config = dict(
    experts_per_token=2,
    activation='swiglu',
    normalize_top_k=False,
    n_head=10,
    n_kv_head=2,
    rope_base=10000.0,
    rope_fraction=1.0,
    init_std_down=0.0,
    lr=0.00284,
    grad_clip=2.0,
    final_lr_fraction=0.0,
    seq_len=768,
    doc_mask=True,
    z_loss=1e-05,
    train_tokens=1430000000,
)
Below are experts of layer 3 (counted from 0) of a mixture-of-experts language model. Rows are named router (the router's row for the expert), gate (a neuron's input weights, with its number), up (a neuron's input weights, with its number) and show model dimensions 0-159. Each number is 128 + 32 x the weight over its row's rms, rounded and kept within 0 to 255. Numbers have three digits each.
Before each expert's rows: "gets" lists some tokens that make up at least twice as much of what it gets as of all text; "mostly gets" lists some tokens that are sent to it at least half of the time. This comes from a sample of Wikipedia text that the model never trained on. Tokens count by the router's weight.

# expert 1
gets: " of", " in", " to", " and", " for", " was"
mostly gets: " as", " and", " of", " was", " is", " on"
router:117112132103113110094097101094166114089161122161152072176107081109129076100154100192147177149099081200157176125081164113165142141145128149105133163132158118105137112083090130142183140167090109147200175124129103087086155148141131125181071176168137111088184151138106143175132178120134098162163088136109100113154153132148137150153167127154129115087127055078185106130117163136080178144144113130100127142100112107187176179181104127101168136103096126122187111108116087092113147134128090
gate12:091171148179115106118126112177084150152130168106157167091133114124104083109194118088137085128085176127110052112129111109115092144173116094127143157160113131113124111125189167071172152149130118123093109139087146083135108099123085132071106096040149151197117180140152159178099104109174119143077138093101140191102053167114170143119139113107131125119137158143103154131127169158112119119212084165082105083168107147099063152118106125120132183195145160131130124128179130127137115112158138
up12:140136101157136142096064185151088148083121190140188188122153188155156105144104195122119145100129142101161141057092114115113140100102147147140080136136181129126139126149119131090122111150128167112096115126129119145161094153092132108191079134104124117136124142156162157168119117136160115146121177192165120147124051142161070105101143118156067118089170119101093128208104166148051124149080107174148128105122154122125138070119155158169140071186159187088140115164175114211155193153139105
gate13:098178126068135079199106123129147185103183127160143141081146157163124133109149141147117120099085115114073098133062143133142126141167128179125137175120082156119119117123088061095125085155095131096112101152115140093113148114169136094070123128145149115135068168101129131156155139100130049134156144132109149159094139129212131143162118128171099145103131077082123077132086078068038095165187087155080169137117168137133139128132145149103103107125154115091114143107151127124126083179090170
up13:121129121153154082105149126126136041085139165165140117167148135212045091114197109144158133166076148131123087101149120104121126118155132109197111136143127133135159147119148131199136107026177109147076110089153099153153081077137035089164114121146112120120128150135150173115129198114181117105104083142111158154210181161109127173160120151094189102109139203114096130070093135075118150197199139140110073103136118105140138144133109143149169153070034159109133116121105124140128138116139108
gate14:064135160069195183138110167172125153136067143176142120133120136085099107127126132149125165142100095108093116175135126111113088091139182114140071147133083152114080130079173096088091118113129102141106151193061181150198136136163076110086142096136104147200121134114159074096131152138128134117062125167208130162153175149158163103094104134135160137112132073093143116109145151190115147112159115111192165161123184127125091121125108091121137129161117151172102146126190175152111163061150097
up14:102126131130156134188142113127132074116144124097135081080141139126149136151092078134094130104133145135142096102150153118164136079115094157142159106137130126074094157100208117150139128135115080163137101170185167077134112133157142096142154120098132119161140097148152095161112085168126075065118115155139184153118081154103125163054124176161124089175133064068123118130122114166078151111167168131081151077123133136136156185098128083094156138134119142121099145064146116152132142113109046
gate15:123118086117140153125131165111081130193130171111157159126122227150132110111086160106084113165062168134090098135136138100077105162147097164136096128149074097123165079093137171122059164151130116099040123158149115170099157114130061116145126068068117113175112061174140172148129145163164089139148150150113140108138125061167155111087106165140114128119063176151141106122154102156140084092112134103168111186055094087135138134132121131142138147088158143063137133121142181159062113110118166
up15:144152152197173140151150191106214146104136093129109152080122070130106090110084114107204105132171124127134150138108094144212105162149135133155116116167126110148199117149253129173121084134119131075167095090148113163114124142114141125080138152076109181116179123117140098082151100113109174135112139101137143174101183125164121164117135156125145128160137133142174148095152186160152098167133088138163124132118160147103085091153139099095121156129084205102159145135085161163215133108145087
gate16:127188054199153080070161127130179158167084156125100129115152133154095125162061100094110091057184121132138105117165101125165118085156125130174115142091111140087095124132128126074165132095141106111157143147099107126094142088131175139131153073174117104126163119078134132119167129114112127164104162126117169097111135179162172092054115118100102146109129120144113085079087150163132153120076062140131075077153130070119195116104091071123128189096171101075140153132105114114099125153176088
up16:178156124114127119198189126073174151133117096162171140153133084209158087147109140122093083100198130133123107060185142098139083114128110136117121150073128086077113169161147099117105124154139109136072114112093122160159158115136067090118180082161105125104162109121119150096199111085104130164056177142096130085086122095107110103128111152147167128118143113161151170096164115058147096132110090151151124112096129149101130092072149132103159130178157128118117166148124170141090094112121178
gate17:104111099119128087048089100098207089106088159078126132156155102159124138078103196096194129095166123135095087114102154147109099139176026156114079138143101132126113153159102131126124107135066103100184104137084148166091128121167125180156114140115111129167147137140106150087180204110108105150141156178111124088162118109093156111090169063142115151147198152056103153099076141128118142146145138095184126097080204142116160101111119162152098140092152197116153125169118118127098125156100163
up17:120075159101115156108145110087167127142141136119097114145156113082148109080147043167060074133131181125102161126137125061108118116144119125145170107097095110126154121090102150110132077150132116115127110090092139158168159130141152109113170113094117104122132139081125123157160147160128165136093129087138164169192123154091166139132133129104183143097150114096095137140120149101165128126089148147166117158077127112055185144114089154105142106176131126138123160137173143178159143202139110
gate18:132179078148096179098135132141151059140120162133172123162196144120123088115087107070126122202118141090162085065214151146148079093206121126116112177130103098154102169170149172135159079131125121184162067133126147143166101134181155133128116144155117113138176089119177104056081119169112107111098132143156149115132093087085150138095123089155131111164124161100048195108160105079138115112127185121109127134067155142117112138151208066124163123086125179102119120134108086090132103132122138
up18:112117098121168124169092191187134077084091086124123214114105135179135134118155128097089013125062115095177124138123142138125131138112193112080119119148137109132093107126100106066096063089171174149125125156138119103095178167119168164172144088117104079166156096119140155079084140093139141090090107157122146037084193106145166148105086109101168150064103079099118109140154136167126140118171099133139146163135072093141138113172098154126174172144114107078158175149145108107049096132152139
gate19:157074124139095158106125098139159110113170153109149117065125131108131179128087139154073145117171124068166123128145197086123091176182127135163072127117112121140143095129131164131190076123114130096088101133119085136151164110115083133135084160110093111120145166166197139104207121103079164134162164157085114155139111080106114123163093116180143106123111108119112101142102108158101161117124156186129181096093183104138099150108154128072136120140195201134083142080133196152101141092115131
up19:167158145189124161129155174149100151144102109138192095089150150137077091164125149060164186118098104090183129139096153131141164100132090118144147147091120110137138089097127120098159100135155112144155121102085154182099109141106156174099070160160136226171128155185120134147122210134159105214152169149128155109113106059091155088065190151149114174191120086107125142134137137151168137114142183126201091159152082173164124140125202142105178181049131115125107150129167099187094077094142110
gate20:076130068155033107174080119090105156167137151157128136127144195131146067125103190167196161133119122083072157155084113160104118063142136104169075104133121143116154085141075088130097102130164171108119121053135073122149172144074098145104110108084107147147163136128145152104173143105152126093173107114129119124056129162110136153113097128125075117128125186123085116158148175098158139163135151088155139158114103110154188106076086183131133127101156120145115140190119159139109079150096086
up20:117112147110130118114113123165107196131103155137180110165157135162074132126117100134177124160087148157113090144145162140111138127100139132119099171157134152158054113181067093161159179075125130100112116116118146093132092104124127143141166085122100068143101056086112126094068058173071159121125126126146101125063161185180148118077120066143114162173147151179087135175083063159165151181182121112128138097112136097164044134135125099148139137127140107111101166136148172137124138159117121
gate21:062187108085111174160121156106159099129117118137123096171089162212099144174212160137107088067121132105212163115163065083108129088133128074110159129101129199121088161104211145093118109184117122130162163073146177104106161089096177110143122097116068172170130165130152170128079143111157129114110127112091168128104124199090151131130117135105152082100166124100091119154167120111177095107146091121157140142199141071151087164201134110108099128093201149161084109192134144086116134150154104
up21:121071092119117051140137110116076095170147116102156162158133117143107130099148108067164100134147108087047135142208120132109148158123147151098104121163087106129113086089167139174185146162108119087144077134148115157125117197109070168137153096138050134098128166131099130190157135149142134090119161121196079163058169181124108103086108146166173129179123123164162093115079064126094107093119128138126159071084155128170129125168102110080139102144099173113174178104113080191155143150177129
gate22:148155134150083087132051182101080121123147098115102099125105178087147161089085152135135105170146163149160169140107117089103099167150161145123143126094156104113143136161110167105106178111160131124107127128112130132125148182141071166077077152130171125122166175206136163120149050169154154079107130173111128089131137138157114106121083115096080146159122194084125146120087156119131125117177078082123159121110049170159126172098092130197144143161078146143125166132111128139049104171142144
up22:162141113091130081097147191084129156088077089138137160165181078105109074160114119148048162147113141119164158141106092138090096186102099123101106111104159128136140163138189170163109175151173064111092096124088143153073108137171091204120037119146113152083150126147141087148128137121165135128129116117128098112079127143098129135105113103148164151139208130160131078160102159111178099085182178202125133128149098201184114118111096147122069105129090095100117115091131096154127081128137120
gate23:111117137136093125156100048129165174104091163135183086060178168118158148125125106051095119094176117152086130162165117107090112121085088073138109195148144115123144103134124127160110101142171124115120129133124170104200131148104169171090127150179128140107149083131126193079157171116154156098190098123168088121120147115113167175127126130109176143167178109109125146077159095106181162098133169123147158167176111155094169092084131096123154106111122165087188150121120100113134133108033125
up23:125152132085101106150109147186145075141140032149107163169140122094118150149088155144107126112122125086150151131097131166183114127157093113065150165161126135091114158177042095127150140141150144114136098122128068148174132102154086168068171113126160142116158105143071079164155132118124132069132144061123144137150076105116145090081194123121139095157137130140088139135112107130115102120103104188122115193148142142165051099089098148054130086181190075113105149164047136181149182076083090
gate24:143128115181176175179121116149182123167144159179120128127152107129112173149087150099130068068187117120109104132140111127125133066106095084119115085122076167125132162116128116120101127111138052164069131129063167122137095105132092126149150110190088086166157119087081121082131124120082127166154084120109107164141113186145123139134159137110109154137163099136156114162074109102190103075085079086112151162117139146086130131114078121092141158050168170100114115129144120124105146143148123
up24:100127096129211133176110181154056152087172074125089138136102111098131179113145178133142153166154136141121086114089183170100120091144061102150164136154151160101132112073125137057111146131143140139147164096148116090121104105189117137108140100171082089136119150114165182143107150153111135079126133078133077180103125138138093151114193120068058095120125085096126168141114150108124089173189141106114154107168123114081120167104163130118129161189112145093183118070134126125097200137051136
gate25:105117151184167173142150090132118132102174107146082145127114025101219113111123189104143154198129120085161142126132222142122074172081113143100103126103109106161159085095088095131149127184105134155152074145124149130124066148196172093157190110072107102117122163145113167097113080120117170071144133154161183118099086090104186179080155137033097176099104143155130113113115115139133094149140103143101105131176117140115181097102128142125138171082154121071111054175149131131125176122163088
up25:080121157029113143168134118113156166187157193145148130150132162120153158158113134125140155120120150133122133136093183153180088152100105110085196102162138089182133170188161137064075115110154097050083113064118064096143167137112139124109107147128157106080104144143193120157113119128109171094170116107137151101127162131101088130090077167149147117122123112107157122164076102155132148185187087116103141085127161121115159137119096141173109127136141150189125132147134163130119110136129141
gate26:133109082131129157142071149134105126101140078121114110085153113156170144111128115093117125108105109133096183127122065151111149157153141119151159101145094113117094115118130134125144195137147088134118153105107197198147172154053112079115122122128103122069114182133158097157096198128151108156170142145073154159106172122076177165105136127153090100119177171170139180119119214162169098099139168093112132116103076172114126082161136109151140172140166141089141084211134084167132140169096119
up26:097091171153163120094147150103118166120150040129148150105170082165124098123134109151106119105125157194156144115160110112128125132115092090136123114095150126192181099096124101117148098130082120135116127174106139193118172081120062130187167131142105072071124117104187103150142175163151099143082064147142106079175117167099147151131145166151152100167140077130138167186127138158109164079091125199115151113160087159113070110124163108111096134097151184133112097151209084177172183122072148
gate27:106058127150154073120121141155107140177055187174134186112163119112135125133140128149144143122135161156165150146180167126123125059126125078055175196096145175164128158112110151083169111117115101076135112146142148146161089152123119154129152166127111156140129067124153140129120187122142117129098105065078133120067100189075152139141109096213155184144167144107135148123152123151151106118177137152134067143081119186114077108159110166123096105133143166170133154178132100176123141129163152
up27:102130145152205181134143093177132156092076082162110132124201127140064113120174106118162170085136190112113069144159088097147094166069095154159166109091131139135100145129143125073128100114142153118122203124089142106129161085132091146124171122160091148089080129153155097139151082176084062107098134146108101130116147106141148188149174142140162135063173155137144129191198122140110155069094150096151075070110137118186124108112090200099180183159145130094111141133131169155167162166174100
gate28:164104130138148165080115200124106100121092162154176180153102170159107139100133138084153162156136130098090125165117106104122080098123111138084126134121119145141124124170182108127133081092126179146160060090173100127138181110147085140082141158117111137188138165178084109102100157152138136097080127163157112069136203132138109182109141114124105148080175172171107165124161177133143163207074154159184163147089110145107103157114105105124164079109144123192113145108124084119126127132132126
up28:127154148126118163000176149136178139116138119153125115125067185120128104056113123102091051128146069149085089108138145105149134119166134147151103124112124079114096119129055131143145078095117124114130177169112129094087132113141114095126133116137151067118131182123173155082132136149091147144092182133109103091174140093164148129098107154143132098117129085134101087131159135216129157158108104072112116154097135049109097096100145135131082055138155143127099134126177108117144149096147190
gate29:147206109137155183148114126134138105170117090056084116177133143095070132092128082102083206168147137167097157178162183119114090160160125148058111110118111138165143078115143045105115128082144130136121164191109149138139151141219151123145104158161091145140159196122160151086160088194138135106105136072109114101129135112073135135125125121130135165084107200148106098105163127188087154151121117161149143158094111130169177177108142120065098148137117174173119152194143126131116094108135055
up29:133195124133127202119120159157186164121104140094066109117139158104153142180191077142115136164106110157104091116129144103123084144119112171139174191151132068210104188176143056084128101150137141143123111107070162154122101111140117107183120118134124116116088150107084142059160130175118125131099098141191139112100137097078083131112132096153124125141135120127154116100095121083097133122174136195123048168120125113082113121128155142102121097191169157110175115128111147143119154170159100
gate30:138165133132153145178119103133073138129088113130095175135143134177091150169104148098053153121093097167103131157068113081136089080080119143073087164150149072096149133170108146078126082094125094185126131119132151131125086114148128128170174107089102208080087124164144144118159132140111154167136131149161150116097138107110084105169137170176147103153094115174168156157120101110127146151151085180095162151118148147093113074133060100121146180134153166120178119093086126152132160133158106
up30:118143137164177103091139169094116128131136171123182114046149132189171099147122135111141106097152118112135147085156099110091150131161119126143062126098134081077113107138146165109085156153063168111127145172147145139126098105111036105117127084091163212071026124112135077182104104115097216137114066134146135139122119103165116197120121154164076144118075089131156141092144107111119115181132128119145118123108114103051142141147155142083092145139149143139166079127143150141098091142052193
gate31:138141096075047153109127119111117093158132147154123149170119105112116141147069128121107119089140172122116120107170111107168150150128139133134142172122128066152189106163173127139073143047112164121109156127186150070124131132179128084153129150094146120120087077134122135119136182087131081139144112145109150188155035124118150111083163147076148182177126235131108166082080113140097141131112085081201197114158091106125143089127137189084115109095073092156147151156139095123124192165127155
up31:165143145131141144090141108169196165134140149123164139167109109143138146131134131185074179074113156151112172141137107112134091079093153136075178111124093104103160090097133154070086143096176146125118118177121134086106126171106158110158097132128124098141095182082146093112170113111157122131101133118090162170139092089190150130099153105178119094083150044096143132149110112089145044146115120112110083097166143100156127092135172104123133069135109134192157071138154122121125173079186179
gate32:139037107101202114096131072127094122170158096121131141166081148109101187125103165089119109119148115070158110181146134133124093124097136143159126080074089131169173146105165135139172074143122167140142119158137106149146189136137093101086093050140154139161113118164190115121174125152103171186122126156101132155118163184112175156127097128098116229141148154109160193173153166169139111162190145086135168127135158146080108168140138067166134159128181144100153131120125134170137155134129141
up32:103122132101109139125119131169132137148096172126109101086091099158145158133150161116109107088129146165103158085161082122100073071177122153143086106101176141148148120151133089111095124151123080162096077118079167093083087138081131179179196067156150134090131145160157173094076084069129148093082151087108159160120121103160078141138161148109124100083137157126093148161122068164081165091130165102188089058109156139132121159101136092078164112153103129098146174160110162162102175142129132
gate33:115125119161110118060143052143119118141149129153134132119111128090108145086132076108178121119134102113090185120148190126136119119201138096093152140119090160140148100091110099117087103213147077142117163096146135095204154120158122125099097125112146163220131170112186135164043194156065100106113161062107124186116152143056144144161097066135127136136144125124151094124140152090158077134146150113110069119178191169141132135117125125107090117108153115051138148100050129118089103123164103
up33:150107138078111117135138165168092098054108122111062147125139139096075128084120174122169119072096109169154145123103121123087126090143131076134121086177143108069125096140154189107148026137142104230144133133134147179169148135095138160120166106135149084116090138131145172110106147069177128174105141188127151100172122134169087139129236132139150111174137118158154189122118148116112174133128162115150164143076121068139134128114153095101071105092106121145109150139119098015134169131140067
gate34:157106110155080136078132101134142079118136113085112188109216116153190134114132148133147142149165052092146162145120122152140146182099138108137212139116074178089114074103119137093090145056152088193125105116128123156154101127116124141115105147149111101117124114171151139133167179114186148142135158180144122167085164125115112105137129153150070104125153107174131148106199126181184043094122087088181173127066116088089130090112129120158105102144175133166127154102174125088139145099099191
up34:113100193150160117147174099056090050134083156113122106133146123110194126139113175149152097152127160060181140097225129149103156118106108117048118099136128117122149098152080152125166172162136178218118098096170100163132117104157132162076138131141133107128135131215133154096160154150157140101201104189127144116138164120128131088129130114187124102129088104113074108148116085109198077095084158107152193099107136117097106186123104163104156154132140133195178087090139138173154198111176116
gate35:077138101171159134197079095135155081135133076056120122174159168136125153152087139106096139115148160105151110103178143144156092131130110115087153054106103171171124138113097077159084082180186141131134137164109141123099167134115144126184146148090091157136160095159142200100096137120102215084138184156127120165132096097138109127160109159111155150131122090135133168081128154152147215167127196198114180150137135126140118141109185134131131071099151127112169162186140142097160135147139114
up35:131134087174067171060167117125096165160062135145078136138115163125163143168134093067129155131126133132088100144154176068170181156103157151102068128129138171159089104157083055175168118189133180142158097122168093158137125164195114104182062094149103152136138128128110069153102012129147148108165079146075183099191119143123156107144111123165163155134105144162141105178155154189151166165142138101081143110123137127124164065162167144129164108136138135136125106221080103150154122141184104
gate36:108144133141120173185152087146155145133173104102140106126164160117110178206094122089088102135099117081184076100118146119149143115159099132141114110196114078177182154136098133111147084110206124155115145093162153078177109134151142071127112125112094113135157091101077063127105105134140119169101116119160125130122099123104123142091098145146105145096119163152141114088067142118086123138115191133118161124097071096077092083167103159129140158082180169140124171132157183109096160156102097
up36:111093142144141125145168131083136140141094123139191162157146156108190163109121086142121165152137163165131157085108088041166175096149120125117139146100174147137120137133110156129076128151159098084150152127095115127106178140150181118123109162079082098039117143085161124175120116118061099084167164113139117104066124117100136117162172076142185162142121147140099145134172109104144080112066094161124081113098172053126126135094137094103060132132115113101081174154110100102162150166129117
gate37:139135131104200122110107114112063124119127152118095129183147111130042160109161083132123135168139123025072111101090144127166128115130138165129125050111159157153131123135147106121170094079124130144138130143094102131163190121152141148154152109179132156111136096147109138164156059096162210115163154132113096135142114100032182121137157184088153129077124146114163106122143113154053095099188118137124151129111162114110133104098136108169155135102093130106138085179172150129077131076134080
up37:177124109117078130145179137108130149095118141090105152119161093101144102101168180155178179183147110135116133159107116147089157142060133149143149128110113109153107086159134158085126159143090117174109081186197128156177091171142146140161137152073173101165099144126116158104123131137111056157071146137129166147129101071179142132078137097182101178092116107128166107147165069121103104113100144136145179121094163076125124170185089084089134169093172115093074154141101097149184091097147153
gate38:102121139105079064092111125141078108123104130126106148163098121078073171083120181042131078141094160118122109177195118086108120168173140135097115129065139182118094112129105103070122152074145096098104130093125168134150140120097136168109089081197116136121139124109133198150140074075145142155175161084149155110169148162146157102139100142167112068196120113126055151071182144116182111090156110118152141091113170104179117149202093148146094136157121132110133126099133117121158096128180178
up38:157155111127143132095140121155078099178157110073169092114131140123185131159129121147038128150130143200114087165098164096128151094126149119066073161154115136156110172114142094109147113072159166132141163145093116133099155130134170169120030185120213170103123094123123068190150084112119116101124107087103132120139138150132113139096132131168168114103148109143122175126146145132116146093187172180108132108113034176076115126153119122097102117093118099092138116206156115108103189114090160
gate39:163178115087116109084144124072133108130123095095175173108163125139095160192165159140128104122087177058109107110126140193107112149132148162094155091091127152121112124095170162105141122145099165078173077139138158145151156152116102102081167090105112092107154115066128127178171160115109139094153153184106178135135109110116098145122108142102138139094062140117129158135139137126154070042109147122142120170081139100169108170109159146158141165113148135211108133139181154107165086110082139
up39:099150167103157138101130129124114125063139084194157155139138103152142191203173019122127107171187153162131154126143126069071119094123100111125164134119147176125080105129105166075129118104115136112111154169163083184093177090160087166172145037068161092142119175177079110164116137123137103140168095098142135140118133152107122133141119092149089075117163139218116065155161116164123199157073150105118144102118115142081117087182132115157111140157127113130097170159164115105124147092160155
gate40:151144123172118087170152102123156119122108084134117198173100070102112111164149160126119114115150185089135124130150109145123182145085215096166132164153161131146145097106182072132027126118134105164167138123158130089148044127151174144144138117087044154151128171117163143071128032106179109115165131111144190174116151153102116128123160129106139193154121029095165146126170113083140107122110134099113132135084097151101111139159107077115077138176162123142124141113111123150191148146100136
up40:189106133077153192111096129115183181088172133119184202125166142126108146137104142137148135194143092135147100118174089092149091134146148140172134145095105115098147126099168140134176162166151149077072143160117127168097100124144111161103117112102119120181138127141153128147150143082117091121200122130159100131160099070127106152153110146142147208087119152141137147127092133063159141191107175187156117096095146134115159105153097171133145061131115097130105104145132178131116146091111085
gate41:143139173151167156119141086180119131192108180141099138116048140131097176141108129130154141078123131082204154152112078122145090106153182147165113072181124127142141114164165093154176131149181139132165112154133096157081096170150127113087152186120163112148079105139154164118132124165101055131115163125173075170122090119146142129141121099058138123137154149107141120113137093141102148098135121160131160159102153137107159171177172124141116173090156162078149116113139133114125149170139164
up41:129145087132071092134118163114132107172156139149190127110128153166179078117130134079156077106125135128086129100152120155114127094105093127122114128094171107073127190126138126145110106138092129134173137053128129147176133076142100135121110131095176159191145154095101081172080127069130133202111155095124139105132111171109133101135047088128078107076252156171124151096093149085099111161108083092124108109144123166109129147092104175134096095165088139061112157137133122152054166099141069
gate42:133102174132103135164140180104139188157032163120108069133102124163119119147089165070137102100128150139151119146136095132173125098158113124107088124106150144113074150145118192143137115158112152115145105085121123162151117125165166085082095088122135100174080146096120186051148156147174109069175176137118125164100115089153125162169152104150141148132140140115079121080113104116149118165157131161229137097107115142123134130087152077179117170139139044072168139149142087145112147133171066
up42:070066175113149116081164154088082120119148150122101136122131155140070202051121154114124140134072142053156142138144142160122172164107173147138141135064144167124142120120157141163102144118144105148208158086161062138191154123107112158181170181151128127162109111150161200151107102119149137107138118127145134158162186090152174167128116101169066097136096037088159143107123091096114128160200166094124091126121164139141128073165141110142101141118163155166149082131097087148113155084128129
gate43:159099148098150123107123167129124103110156138106125090142136113120166152152140096133090154103157191085145128117158113099118153080100115193147113117103069152119157115144097044122140108178171195149108136117192107121132211126137173092128150140122172169170111184178194132123083093164081168137073128161146158095108138098127135137182068132073079124136161073115131068133104129180143060142077129155178145185118119191218147107122173188130147130172135127167144121149131136172152143112150208
up43:153105132140068075129109147093145132166157106115102173200125123164142077153155131155064106117115131146118155144071133098143156140181101099127081123122125140127229097169156130139114182155126143153082191091138144113150135087109207136112136116078115115126156138116137132091115113176085102065078123102121088101170160132071148092143129128140090052125157128135137093162135173164150079178104143157131141107112074161158107105120075171173126121141118156121105153115186130144123118167127180
gate44:108115130093111176147083187145157073134098117136105121114161133093144161134209106109108117109153153120112060176101152078113134133130148156116109165188179185080166097142133131105107130130112138145077165135157145108119109120132164152075100110141172142101047124144160052099133143131125135111109057149144096120150074104091160137154109085135168151147146175164078091062124091164129092116122109145151183156155082123108172114100167136146111172104104060130060109167131128113151070101157095
up44:144133076130107167140184134118175081114136139112104170127132146118150105111142066157130155137190092177187052160099140111201183147124121131120137121145140140136165128127089148152119124129139117176137141126137164195128082170088139148157104093066124144124137131133107105095093125088142095086091168071139047129103133132059130092074123051135113077118093096127110118063110195136125164175144158178089159074083113120156057123168183137121120130150171131104110096055101140122116115169145109
gate45:132109145103108177158215194143103084144086116177173121117186117127149108121139111156174013158135170115145118142157101173126101162097166129107139144153127135127116104122092080075085089210168166160112176138154179153145065119089173053137121093121112126120166075141171176180142096159124119135203113111132132140075102138148147133135119173083120145159112157108091144152112115141136128143067123137142118131144148129137128184078128122053077148098123104146116096152059161135115141141122156
up45:118144162115211159128159150165045159160108132161155152135113149109107129113114175140106146163160153094141133112110145106162101136100141125212151097126153089094124154084152172122147099187125123076136161112124126113160077176102123106209147101131099165095145152094112082165114070156130123158157119133128114119083109117116146157135171135129084100053179140131188163132150113143101120118137150145106098161166129079048151153220119140150100164158070113138118140118080188112184177142128096
gate46:111172151127127163092131121116093114167151109092091122176069143137123153122132133087130121100117155123113125107144105144117145092148121191113080095126139105144122159188171076049130095181115162138136106135126092143144161137117141131119175160104145149137079086129139140160138122133135184109076206128175148120101143057084143112124050171145149111180097160124106109092157093103126184158133110121137185176143131107124105140139159118149113172085228096196131129120102161163095143188169122
up46:088106127129127192092111120156145118110089167106151124134130121159135057189154150188118120121131137131154095098171064120105151100147150191172145109121162106237153159116082146138141111097084095074144140098085113124156123160075109172080108124128080104147099081077110112120190094184128131104165168164095099130162090150083114082161139125148218073082153142145132147127169126105127102125127107048134166159101129173158122083079115151182146099113156128105120167086161136109126120166143072
gate47:150111098135141141068172184137074160152108097160154092191089148149121147104120145182178113110120159131123137049063156092105092147097090129143141079138170169135096161156129117123200174105149122163075166091100156140152126185109160101140114103156127124127042107135110102156169131108127158081107153151128131128075113030124140136131174122080163084156112183163100095074173175102104057102106101146136088105195150146118053133134112111111137142126123110092144096090110106173113070182153095
up47:100141162106086028174147128080126191136183113065151094144076203125095134140135134087143117155097129198106090107162097159171158130130139119138122158145105101123096170116134128126128180122103159070135146143127106123098153147090067132098120148081105150125180138141044131160097127168150146150182121138131109134155172137141135151094105113155139092137128119195099072134146121167142192122185117086162165091083085150129155164150142140158127119115104159108185132203122156138122110133085101
gate48:122134121113169145094159148183123100159074140116030122139040148171160097145124138111145128126145171124135119118158115151137134128085167121124160113176146083128140068146153118058171107080150099083121142097127154125103134071115072151126148142120083129172123161101186177136135097099165137160119157096166123113110114085094107143087084102145204113195147144138079190117133107078087119121112130145157145125140104096083141085085167125141121186101080038154118130142104140073152128119092102
up48:154152152194107126082112082148096110102073166172048134146074132122170060133063157117157078103121153074105090123154086162131151117102139109117146109176145126109068053127134158103136126175141108118104088125148159091150168090125143134096122140114072095106119130145181158099122088136189161154092125052156084124089167178087055122070120098129204088166075171161061106104121123107131109131072152165140108081122089192106087086117150147131143176066154107131111143159091133109132147177129130
gate49:149167196125095132107159146113085100212104173108173107139130106087129113123135164076150098142129169138112121139060123100128168142113033158173155139114165153130093126094101147119105133055104129147147112140136106035183174108043150086102103166105092125139134134198141125120136150150118128143081161112065110149107121143161152082046131151115132105176133135141085090125131110089115086109042140190141132119103145186097122172119120088049082070105120134186131130123151085160103157145097155
up49:119182186153115124115129162123144199128077096105054168132152122132075108116087148116147069114053218111134141056133080165091153099126148099167205163132140157109170107139160186106094125117146128120196075074153145155146129165165159129134154141093175110114106136140124178136157142107099147105150117091095168103142098161144119155121121115069169119164114108141095135119179151140120122136159119143048098104094109111091171143110148145102151156114089092090118095126202123065154107159145133
gate50:075127086173073214133196144097094107123180103073155149141140195122057216136131106108123110161050119129133094106100130103127112111168092151124134129038144184201198181131167175152079168146139157141195104135128144128118097159156116094087127118084139109133076102166130104174148164126068160102123130144172150096183126139129137145088116165086081145090193110134146092134149136102129104112168128104136116141133148179121128105104088110119104083155164155101126128097082114137124158134165117
up50:110144156165098181122113139110123101138151102064165147125130174134123214103110118141147110165077152143113119092130166109124139145134065164172140109092160151125171132163130138155165149126162156154171163129105146137150185099145102124082108100127130161155112155166166153126104116162123129089124158087142177046212167133181129112115136133047134151184188134121114098167155106166204164146125159108186092145136138167188100105106152130128131148107150205137199087186062147161112158107174192
gate51:100147126121110114181155125163137143083056102112125153195135113110121090155119113094124057147159130164136079109190180112085129120129102054186128127134113149114139115161117171052154098149121130131151093181117168146091067139154172163147121109105176143091151121106139113139128106127156100113138077092123132154108121096100100101073144099098131155179150153164088105092158072170112093139114087148113117113142085135152101194115145116100121184123181160098101094091128184068101096134072151
up51:098086093086139123173166063120138117091176168123146118134092088093112233162082193202140130091126162173163104138124123155146166147152145105138135140120142101200139094142166108165094147116128142150108199138103147134135209156122077132131162167091095136149178137139083114137073161114071110125085159132183115174087071135146123103143096113194177131135152101101174114121115179118126175142120136164081117088079164119127182053116120136156088138141123034121089102147078105156144171043149154
gate52:162165064193132095123107112155121118083101122105151119180134172209098168034101183121174150085213107077046145125153138169140079182093086148173128139135125103114161135096116176116138172080125131133158102132194097194108163080164146152114165094106145126094134196144153102125154136090153134123132144144174075079131135168164134048133163128105107181094134150148111172171092194118117134228238141170095175146104103115128097100127136081150104092134108142124137097104106125105131080129131138
up52:163071110114124104134145170119094166140109140093152169085103091145112193146168133164155127149141106138078159131157119096062146098156174154095130101098056096173182096132073149110138115113107155098136104156136085077078133151092182116063088095069135118152082098234120217165171155156164094206148073124180138178112126113087113158114095111186089142145111117152122122132114126095118137147142051106092128135112163142105167134186100102135120155116173132101109149151153128100139120132174148
gate53:118137055142076133142051176135152156151141155042157154121195091116130124154136106122105074096144032095086116119104180123135129166143144127158127127134080119140104156139123105133157118125096119131118094152130166119120144198127139143116156142106118124126161174120197092087164163146092142165141095096120124142111145090122111178120123112128183079129084024122128130096158163168204128138144125102131162082101128160167137169105134179115126128145115158132154143160109127140157115119136172
up53:111096089115101046146139125112138114133072149131141119107117189124140094148136122105129139094152171103130107042124142078153127160154155116090139146119140114096115084116103114132068051100146153158138078071076105130147101110173122118120121154081100061155150140152185141124084125210121114185098133161114089114074159142112116088151176169116142139080141082191125116125159133135128086065148125054131165123056095228148146137153082093131140166123108106143147144084099129139139094099066108
gate54:135187119119192143113153107111136148141152088133087096100175125145134113095120088110191084118194099124143188139048139144149062174139151103096103097108152145162118134120114109139129178105115068110133127118119180131207050060109071122160106161081155206143127080172125137135102112124114107101143131105118143212160166191120166102086101187129126078114128175138112128156092093115128157149120117092087152152150154092098098148173112127148176061173097094162100107128121120176197154134152142
up54:125120131059127161153097160155150148093128100164179075142141143160169143151154119188168115112120144139139167138120155157161163132121115057150071216113137086148145111110098093167143156121122163098125132163122143142122095078186110083143108163126128178115171072042182139105081120144112140196117163131162121151137083120152128088115102159126142124162139146107131101094091137108100098118127133141125146107107140090173127087130133077142145120152083097153090115107151107133134119183086145